{"d_model": 128, "experts_per_token": 4, "d_expert": 64, "routed_scale": 0.5, "init_std_router": 0.0233, "tie_embeddings": false, "init_std_up": 0.081, "schedule": "wsd", "decay_shape": "linear", "dataset": "wikipedia_en"}
Below are experts of layer 2 (counted from 0) of a mixture-of-experts language model. Rows are named gate (a neuron's input weights, with its number), up (a neuron's input weights, with its number) and show model dimensions 0-127. Each number is 128 + 24 x the weight over its row's rms, rounded and kept within 0 to 255.
Before each expert's rows: "mostly gets" lists some tokens that are sent to it at least half of the time. This comes from a sample of Wikipedia text that the model never trained on.

# expert 96
mostly gets: " magn", " Seg", "ugg", "umin"
gate0 [141  96 146 114 119 145 120 122 120 129 119 117 185 168 172 129 126 178 120 130 135 153 138 145  85 126 172 106 139 126  58 107 121 120 122 132 151 148 216 124 108 119 135 143 180 117 100 155 141 111 108  94 102 168 112 121 128 147 156 109 137 142 151 105  97 117  89 113 142 115 143 115 115 110  86 135 159  89 120 107 122 107 151 123  88 113 168 123 158 126 121 122 119  95 143 138 161 163 105 108 125 145  95 152 150 111 125 107 101 155 114 134 101 114 110 137 135  86 144 152 115 125 138 120 126  97 138 112]
up0 [153 136 139  96 128 159 140 144 134 140 139 146  97 140 163 132 112 188 109 113 159 134 112 178 149  98 155 139 166 106  60  78 142 106 140 101 117 133 145 111 103 130 137 144 158 130 116 129 125 130 122  91 144 174  96  85 143 145 141 114 135 133 136  76 111 154  83 128 161 121 117  79 115 152  82 125 170  99 133 121 125 104 153 133 137 106 145 134 163 128 131 124 124  87 142 156 147 155 111 123 110 155 137 136 144 125 132 102  83 114 115 132  97 136  95 128 129  62 132 147 114 115 126 127  94 108 139 107]

# expert 7
mostly gets: " Paul", "ola", "ig", "MP", "ra", "SP"
gate0 [190  85 120 140 136 154 110 126 110 128 131 140 146 161 132 140 118 103 187 184 111 166 149 130 137  77 182 118 150 180 133 120 136 155 117 118 128 172 135 114 121  86 125 117 126 143 145 180 151 120 121 145 117 107 117 160 117 127 191 115 133 119 151 108 129 100 125 159 134  90 113  85 130 129 125  99 163 138 108 118 108 146  99 139 125 143  95 141  91 144 117 124 120 104 162 112 130 108 163 139 134 159 143 133 115 165 136 102 113 118 141 107 136 114  83 125 126  90 123 146 125 150 119 108 143 124 182 104]
up0 [141 109 138 152 124 105 119 117 121 100 104 170 138 136  93 124 112 104 160 142  85 127 123  71 157 104 139 139 104 128 126  93  69 115  83 119 150 146 127 107 135  86 124 129 107 150 136 137  86 107 144 112 100 140  76 163  95 114 136 146 164 142 159  89  93  86 123 122 114 115 112 151 124 101 144 103 142 121 108 116 141 145 121 172 155 137 107 120  78 118 130  80 129 152 120 137 172 110 162  99 114 125 132 145  95 138  82 135 151 135 170 155 115 168 136 126 160 146 138 173 147 144 134 126 132 135 137 138]

# expert 36
mostly gets: "Rep", " ob", " elect", " vers", "Can", "irc"
gate0 [111 158  98 171 113  80 148 145  87 151 118 129 111  89 147 109 159 116 118 102 176 129 133 131  83  98 146 134 156 109  99 120 160  98 137 141 153 154 155 157 127 136 102 130 172 140 154  90 152 127 112 124 139 135  91 154 130 121 103 122 161 119 127 150 104 107 175 139  97 130 120 128  96 119 102 119 170 143 106 145 132 188 100 176 148 141 134 140 124 136 107  81  98 118 110 149 122 108 130 120 145  86 117 123 117 110  98 137 126 184 103 168 133 149 135 116 128 114 122 136  73 141 101 158 141 112 119 132]
up0 [142  93 136 101 139 176 114 115 166  99 140 131 149 177 121 144 105 148 137 162  91 106 112 140 170 160 100 128 111 143 143 138 100 153 104 107 113 110 119  88 131 120 161 129  94 103  95 164 100 128 138 119 111 124 153  95 121 148 147 141  92 126 136  99 142 166  65 111 164 128 153 131 164 133 147 138  89 112 151 118 115  77 149  88 119 112 120 112 141 124 130 174 159 140 146 114 154 153 112 146 119 163 142 135 133 146 159 130 145  72 152  94 116 116 111 138 125 141 131 116 171 112 159  79 128 144 143 129]

# expert 121
mostly gets: " /", " she", " She", "wo", " [", "sky"
gate0 [109 105 106 143 102 144 130 146 143 157  69 116 181 155 126 127 110  96 164 127  49 121 146 106 113  78 114 101 160 142  93 115 131 152 138 149 164 108 159 107 140 127 141 108 133 151 129 140 124 128 117 121 134  99 129 154 126 112 164 114 114 112 120 155 132 159 142 107 129 140 139 135  83 130 149 150 143 163 141 124 102 100 147 186 113 152 138 155 118 149 139 131 107 106 139 135 134 166 158 116  86 160  97 121 153 137 181 135 121  92 123 135 119  65 107 127 109 137 123 169  96 144 107 106 114 106 147 131]
up0 [141 144 144 117 156 105 155 143 130 105 156 138  84  98 109 121 155 155 107 137 182 155 126 154 138 171 130 139  53 147 147 105 121 123 127  96  96 145 130 149  82 124 149 151 125 108 104 134 119 117 113 129 145 142 161 120 118 184  76 148 139 148 111  70 125 115 112 123 119 144 124 101 136  74 116 122 144  85 104 118 153 112 152 114 129 119 116 104 133 109 115 143 188 125 135 107 114 118 101 132 149 124 161 150 106 144  67 133 136 152 137  98 133 153 128 150 140 113 142 109 169 148 160 151 162 144 124 126]

# expert 17
mostly gets: "ights", "ics", " Catholic", " Re", " Regional", " Club"
gate0 [125 108  90 157 142 117 139 120 109 123  95 139 177 132 111 140 135 133 134 134 144 123 161 103 102  97 143 113 155  99 115 100 212 112 117  98 135 149 168 138 122 151 158 105 147 128 122 154 155 115 100 117 116 106 126 126 109  85 156 144 107  84 126 128 139 143 145 165 128 181 131 119 113 142 174 118 137 134 116 152 168 113 146 144 100 132 124 135 109 158 108  96 155 117 190 119 106 133  73 129 147 136  99 119 119 157  89 105  68 129 112 114 150 134 142 134 109 143 141  95 123 171 156 106 105 125 144 114]
up0 [138 107 104 153 124 115 172 166 101 133  99 157 151 104 138 152 116 146 120 150 151 117 147 117 185  74 108 113 128  98  86 126 198 125  91  92 154 140 151 128 161 116 159 133 152 119 106 120 137  94 111 127 103 108 145 142 125  98 144 137 115 114 112 100 149 121 115 145 127 119 129 112 115 124 109  81 139 180 116 107 129  97 148  85 135 118 123 120 122 126 139 117 126 166 129 111 131 113  99 119 106 155 112 139 123 151 101 136  76 129 101 117 132 103 209 150 116 157 138 124 112 172  94 104 124 147 124  97]

# expert 42
mostly gets: "enc", " prison", " Guard", " command", " Prime", " response"
gate0 [160  88 142 134 140 119 137 132 102 147 100 105 182 147 115 156 143 165 143 117 124 136 160  88  89 106 140 107 158  88 127 106 172 157 126 139 133 166 160 115 164 112 140  97 156 168 138 156 172 134 169 110 137 131  82 153 151 128 180 110 131 107 140 111 141  95 133 137 133 140 154 109 122 117 115 110 132 185 159 132 108 109 126 120  72 128 151 135  97 148 150  94 126 102 145 122 125 160 132  78 140 184 112 156 131 129 112  94 111 145 126 114 109 137 131 133 135 160 121 127 147 138 106 111 139 121 162 103]
up0 [124  93 137 141 127 157 148 128 126  79 117 155 199 129 148 131 123 123 186 151 129 101 135  97 122 127 128  92 139 101  83 104 176 125  80 105 128 136 161 129  88 135 148 131 130 120 162  81 106 102 128 142 114 169 103  94 161 154 125 146 128 165  72 123 115 107 106 143 129 135 142 146 101 186 115 131 165  95 146 180  74 118 130 134 148 137 133 121 145 103 139 140 123 120 148 152 141  92 115 134 118 136 130  89 119 114 111 145 137 112 105 122 138 116 140 161 127 128  95 112 125 137 131 105 126  94 148 105]

# expert 41
mostly gets: " and", " or", " but", " &", " so", " while"
gate0 [111 106 146 122 137 152  86 130  98 105 165 182 167 145 146 149 129 130 101 143 110 116 161 142  75 128 165  96 110  76  70 158 139 127 164 185 150 154 176 116  87 158 131  93 146 116 144 127 164 106 160 137 108 106 130 151  95 161 127 151 116 100 142 105 136 131 150 130 102 163 151 104 134 149 105 127 167 153 146 150  94 155 122 112  89 134 130 104 130 141 141 135 108 124 159 117 131 106 137 110 150 126  84 118  94 118 171 123 114  99  92 161 139 126 133 131 132 136 131 120 127 149 134 134 119 122 103 115]
up0 [103 112 116 145 114  82 109 112  82 154 153  93 163 130 134 144 169 112 152 124  80  93 133 138  94  92 131 139 131 102 111 197 110  99 141 127 108 124 125 174 148 123 141 101 122 127 139 131 126 102 143 111 105 117  92 144 135 138 128 105 119 100 154  95 121 125 122 135 108 108 157 102 124 129 102 120 131 116 129 123 162 101 135 102 148 125 173  65 127 135 151 125 105 110 130 104 166  86 122 132  95 105 119 136 131 162 150 143 161 142  96 155 139 133  86 108 154  64 129 104 167 131 134 145 175 121 110 146]

# expert 111
mostly gets: "ː", "d", "de", " Mary", "ary", " Ph"
gate0 [140 103 114  98 159 140 105 132 110 110 131 128 145 132 123 125 145 130 131 119 111  63 134 143 154 133 133  86 155 116  95  99 178 125 146 130 138 105 138 108 125 146 154 145 159 116 164 147 108 137 117 128 123 147 114 127 140 123 139 148 141 137 149 136  87  99 140  85 113 141 132 132 124 103 128  94 138 135 170 117 123 184  89 144 102 157  96 125 112 135 132 142 155  87 159 144 161 169 169 124 153 124  90  90 132 141 117 117 107 103 132 113 128 174 157 172 108 133 131 149 141 169 152 171  85 135 174  67]
up0 [ 93 116 141 131  92 162 155 137 108 124 102 131 135 121 134 134 141 161 105 121 122 129 135 100 119 115 119 121  90 108 170 110 167 151 105 129 117 120  79 135 128 135 104 157 130  97 111 157 130 100 143  99 178  95 146 139  84 128  98 170 143  94 133 135 114  91 148  97  58  80 102 110 138 161 144 135  79 146 183 131 121 112 104 135 113 102 158  88 159 154 153 156 108 116 155 137 139 137 125 138 146 149 118 122  73 129 116 150 132 125 104 114 140  87 133  93 178 126 133 131 136 111 103 135 139 116 140 132]

# expert 75
mostly gets: " pr", " Pol", " le", " se", " syn", " Rel"
gate0 [116 121 127  32 143 132 121 103 116 135 152  88 157 141 143 115  95 158 126 136 131 150 116 161 123 148 183  98 155 149  94 136 134 133 169 126 146 147 132  80 137  81 112  67 133 110 123 136 141 140 115 150  95 137  80 139 158 147 149 132 131  99 124 142 109 101 158 103 122 105 142 148 122 111  94 122 120 143 140 117 122 105 113 123  71 118 109 115 138 142 109 107 161 105 167 119 149 159 120 127 169 162 106 149 129 142 131 123 125 100 115  99 142  89 130 145  84 155 131  93 135 152 140 144 103 134 146 148]
up0 [150 133 118 169 107 110 123 117 121 130 153 152 105 145 132 124 141 121 112 117 138 124 171 144  80  86 142 148 107 137  98 143 114 148 168  67 181 125 157 127 160 122 107 128  94 134 183 124  98 121 157  74 136 116 126 102 160 117  92 114 156 129 140 134 127 125 108 130  99 150 149 144  89 135 125 160 138 126 130 120 124 147  97 126 125 170  73 140 132  92  99 180 126 109 124 148 144 150 109 122 109  90 127  97 123 132  71 140 153 142 111 122 137 137 112 113 171  82 138 111 141 167 102 113  98 140 146 145]

# expert 26
mostly gets: " ,", " -;", " |", "ović", ".,", " herself"
gate0 [129 119  81 122 127 188 147 153 128 153 109 128 111 186 153 140 127 105 158 189 154 159 130 129 114 115 126 139 152 158 100  85 161 123 148 142 120 139 144  93 104  88 116 114 157  96 136 104 116 114 195  83 114 135 100 137 168 105 125 183 143 113 144 133  98 110 144 151  96 112 103 145 151 133 111 120 142 159 138 102 166 143 129 174 113 157 117 121 109 138 113 133 149  91 162 139 119 150 128 139 148 157 104 119 112  98 138  94 110 140 131 143 119 107 127 131  71 126 112 110 123 146 118 130 103 134 106 129]
up0 [128 112 155 163  82 136 114  98 136 115 168 152 211 125 138 113 122 153 140  72  71 106 119 139 143 112 128 137  80 149 155 126 147 141 146 164 129  88 110 152 132 129 134 132 141 162 127 132 156 142 100 187 103 129 118 145 107 157 172 103 140 124 126 148 140 173 120 102 157 120 153 151 124 102 143 149  98 113 126 102 142 144 100  82 137  77 139 134 110 154 161  76 145 133 139 138 130 119 129 104 159  90 157 142 159 127 123 140 106 104 108 128 132 143 124 141 167 143 155 135 126 146 121 147 122 126 119 139]

# expert 116
mostly gets: ":", "):", "',", " :", " Phylum", " indic"
gate0 [123 105 118 102 169 107 137 128 108 125 106 104 154 145 135  81 131 160 128 125 158 134 130 121 132 129 153 112 135 112 111 110 149 109 140 111 137 118 150 131  55 123 128 115 176 121 115 152 161 138 167 122 188 117 137 149  99 117 167 165 139  83 151 117 163 130 108 134  98 126 141 126 117 107 119 119 140 140 142 133 128 174 104 162  84 151 136 116 104 104 119 118 139 162 147 119 106 144 123  95 140 143 130 143 147 144 172  79  43 101 124 118 138 132 139 146 100 121 139 148 113 176 110 126 159 125 158 167]
up0 [153 108 156 134 136 102 150 105 121 169 126 121  97 159 131 131 146 140 161 109 123 101 127 159 107 135  82 138 116 122 115 131 101 113 122 151 130  72  83 123  95 129 125  82 127 141  73 124 131 125 108 126 115  85 166 156 130 131 159 151 123  99 110 136 107  84  73 158 124 107 123 106  85 140 144 133  79 103 136 115 142 136 127 144 151 117  85 160 104 128 136 106 109 132 118 113 114 145 141 138 116 145 141 122 154 126 140  95  88 103  98 113  88  91 124  93 117 114  94 146 136 115  79 149 123  71 165 126]

# expert 74
mostly gets: "ied", "eman", "ink", "illed", "oted", "used"
gate0 [116 118 127 153 156 140 135 139 131 136 157 130 141 117 122 174 159 138 127 165 140 140 121  95 132 146 106 122 136 133 129  81 134 118 116 132  98 146 115 125 169 112 141 151 134 129 123 205 151 129  82 141 108 108 119 149 123 143 115 131 129  99  97 141 118 100 148 114  97 182 137 109 107 102 131 129 171 143 169 125 106 156 148 152 128  88 123 138 125 155 100 138 122  58 147 130 119 112 201 135 100 143 176  85 159 146  68 122 151 130 135 112 114 127 125 116 169 149 128 118 113 120 135 148 115  90 120  89]
up0 [124 190 102 171 114 153 166 183 100 123 103 127 120 101 112 140 113 119 110 126 132 139 110  73  87 131 106 128 116  89 175 104  88 108 153 116 115 114  94 167 155 121 180 136 144 109 138 113 141 140 101 127 134 141 160 153  98 152  96 145 130 144 162 114 151 140 128 122 101 103 126  89 138 149 128 115 149 130 146 113 131 132 186 116 127  97 112 166 109 143 128 121 104 136 140 123 139 127 131 182 133 167 117  92 173 141 127 123 124 148 144 121  89 140 139 132 110 108 139 103 138  87  99 138 136 144  74 121]

# expert 57
mostly gets: "in", " itself", "un"
gate0 [149  85 115 134 129 188 128 128 163 147 128 137 145 172 103 167 115 116 186 165 143 108 129 112 140 116 109 143 156 118 134 126 187 155 103 136 127 142 166 132 150  75 164 129 153 132 107 165 137 118 134 101 131 108 125  93 114 105 116 136 145 122 115  95 143  91 146 141 123 110 166 145 140 135 160 109 116 163 102 101 134 152 122 131  77 104 135 124 121 119 100 107 124 101 114 110 149 108 117  56 146 143 115 154 103 129 105 102 171 133 128  87 128 118 126 148 134 144 141 111 120 145  88 133  71 107 137 122]
up0 [116 176 127 100  97 115 102 141 100  97 114  90  90 128 123 104 118  92  95 124 154 147 115 150 188 116  96  92 150  93 115 130 158 154  95  88 138 148 108 110 146 135 132 125 120 105 129 128 120 101 145 120 150 137 132 136 119 108 111  83 112 161 162 135 145 140 151 106 142 114 130 148 159 118 124 171 128  85 126  75 132 142 128 132 138 124 139 110 142 163 128 118 113 159 174 103 139 110 169 112 126 108 168 177 101 153  75 140 122 155 135 138 128  93  79 139 115 104 171 150 148  88 119 134 115 119 119 132]

# expert 40
mostly gets: " prot", " expl", " em", "asc", " Player", "olog"
gate0 [152  89 170 117 156 123  81 124 101 146 105 119 149 121 144 118 107 128 140 128 119 104 163 152 119  93 114 131 192  77  83 133 163 129 154 147 137 173 128 134 165 112 159 123 140 138 125 137 154 121 109 129 113  86  93 134 148 144 145 114 159 154 134 132 158  85 126  93 175 118 127 132 123 158  96 115 129 153 152 100 158 161  95 116  95 150 180 140 150 133 160 142 126 123 124 124 137 143 160 138 140 147 101 163 117 120  66 121 110 131 130 116  99 112 114 120  91 122 106 137 153 119 126 112 142  93 173 145]
up0 [114 163 115 111 120 142 176 108 149 110 168 146  74 142 131 141 159 102 119 150 151 129 108 138 177 114 121 120 106 145 160 129 110 136 101  86 132 112 146 108  77 120 119 117 129  93 159 137 155 139 136 107 148 125 186 117 100 144 111 122 115 149 126 132 116 145 154 110  96 147 166 133 137 141 133 157 169  94 110 131 120 121 141 127 135 136 114 122 125 136 122 141 124  93 139 128 108  78 122  95 122 157 152  82 124 136 184 116 192 103 138 144 106 119 129 125  98 110 136 133 101 146 132 120 111 211  89 139]

# expert 95
mostly gets: " both", "aul", "car", " Illinois", "aur", "ivate"
gate1 [125 130 164 101 143 158  91  98 139 145 147 131 158  84 166 126 142 122 137 168 108 134 146 113 117 130 141 111 158  98  86 122 164 139 123 138 131 169 114 104 132 127  96  96 134 128 134 121 116  79 160 128 108 142 114 162 151 119 189 104 168 142 140 106 111  88 103 111 117 121 101 159 136 123 101 126 141 164 111 174 117 125  91 181 139  85 168 131 119 111  99 132 115  86 154 146 170 189 153 142 110 155  91 123 110 133 117 135 131 155 106  87 146 118 115 129 131 138 122 135 122 114 105  96 115 124 142 146]
up1 [136 158 158  87 148 135  68  88 130 120 126 117 165  90 173  98 115  84 125 147 146 143 115 111 114 104 123 118 155 101 135 147 192 163 126 138 158 149 100 122 158 121 121 106 145 155 122 133  96  84 135 150 130 149 138 163 134 129 187 141 133 143 102 112 124 103 111 123 109  98 132 145 142 121 137 124 122 161 106 147 111 137  99 170 134  81 172 105 134  88 113 142 122 103 169 133 157 170 140 134 123 137 139 125 124 123 146 138 123 170  62 127 140 110 112 102 135 140 117 114 155 127  97 110 104 114 127 154]

# expert 117
mostly gets: " Mer", "ome", " U", "ee", " Mal", "ala"
gate0 [117  95 112 113 130 136 116 157 144 128 128 132 137 144 149 172 113 136 144 116  92 132 134 184  99 166 146 120 117 164  99 112 212 102 128 120 133 155 172 147 124 105 158 131 102 136 116 128 132 102 146  83  76 109 154 136  85 172 144 174 124 157 143 115 103  94 114 129 109 132 180 131 129 121 124 123 139 145 159 133  87  92 145 112  95 117 102 122 133 151 146 121 131 124 144 115 103 156  99 128 112 170 109 146 121 131 111 106  78 142 120 129 143 142 126 128 147 106 148 112 129 132 166 140 133  95 136 187]
up0 [ 77  50 108 151 154 164 128 149 134 102 162 145 154 111 123 135 112 133 111 100  79 118 163 137 157 137 161 125 124 169  95 126 136 132 119 108 137 128 145 124 116 123 132 114 117 128 116 150 168 149 119  92 111 101  73 112 154 114 139 160 129 143 143 154  87  73 146 145 134 101 111 110 103 134  86 140 129 165 109 128 110  98 111  97 161 108  89 107 117 126 172 129 111 191 112 130 111 152 128 154 107 143 144 174 120 114 117 125 150 147 139 128 149 103 162 116 157 136  99 118 128 142 117 145 125  91 123 117]

# expert 27
mostly gets: "ain", " Mon", "ong", " Mer", " Ver", " Par"
gate0 [134 113 133 106 163 172 155 118 123 153 101 128 137 165 105 141 132  99  87 147 161 126 119 118  98 147  89  90 181 148 130 151 173 102 168 116 147 136 143 101 141 159 162 149 120 133 141 171 134 120 166 118 127 123 141 164 150 112 135 158 113 137 141 113 162 128 106 102  81 151 127 133 124 121  97 145 158 190 155 146 109 114 150 170 127 162 109 116  80 141 122 117 157 107 168 120 127 167 145 121 110 122 122 147 127 159  96 149 137  77 146  97 131 102 125  86 120 121 142 118 133 135  91 131 148 124 157 147]
up0 [109 118 111 186 122 102 101 135 141  95 153 117 141 126 140  83 119 155 155 112 166 147 116 120 171 124 172 143 113 104  84 146 109 162 113 150  97 138 118 146  91 113 103 113 111  87 120  75  83 103  97 170 148 162 127  88 144 151  96  91 135 140 103 119 103 119 116 160 166 122 136 118 139 175 154 136 129  84 151 129 122 130 109 127 141 125 149 112 169 139 120 150 125 114 147 119  85 109 130 132 149 129 147 102 154 142 147 131 103 172 142 137 138 129 119 172 170 143 110 127  99  97 140 102 115 120  99 139]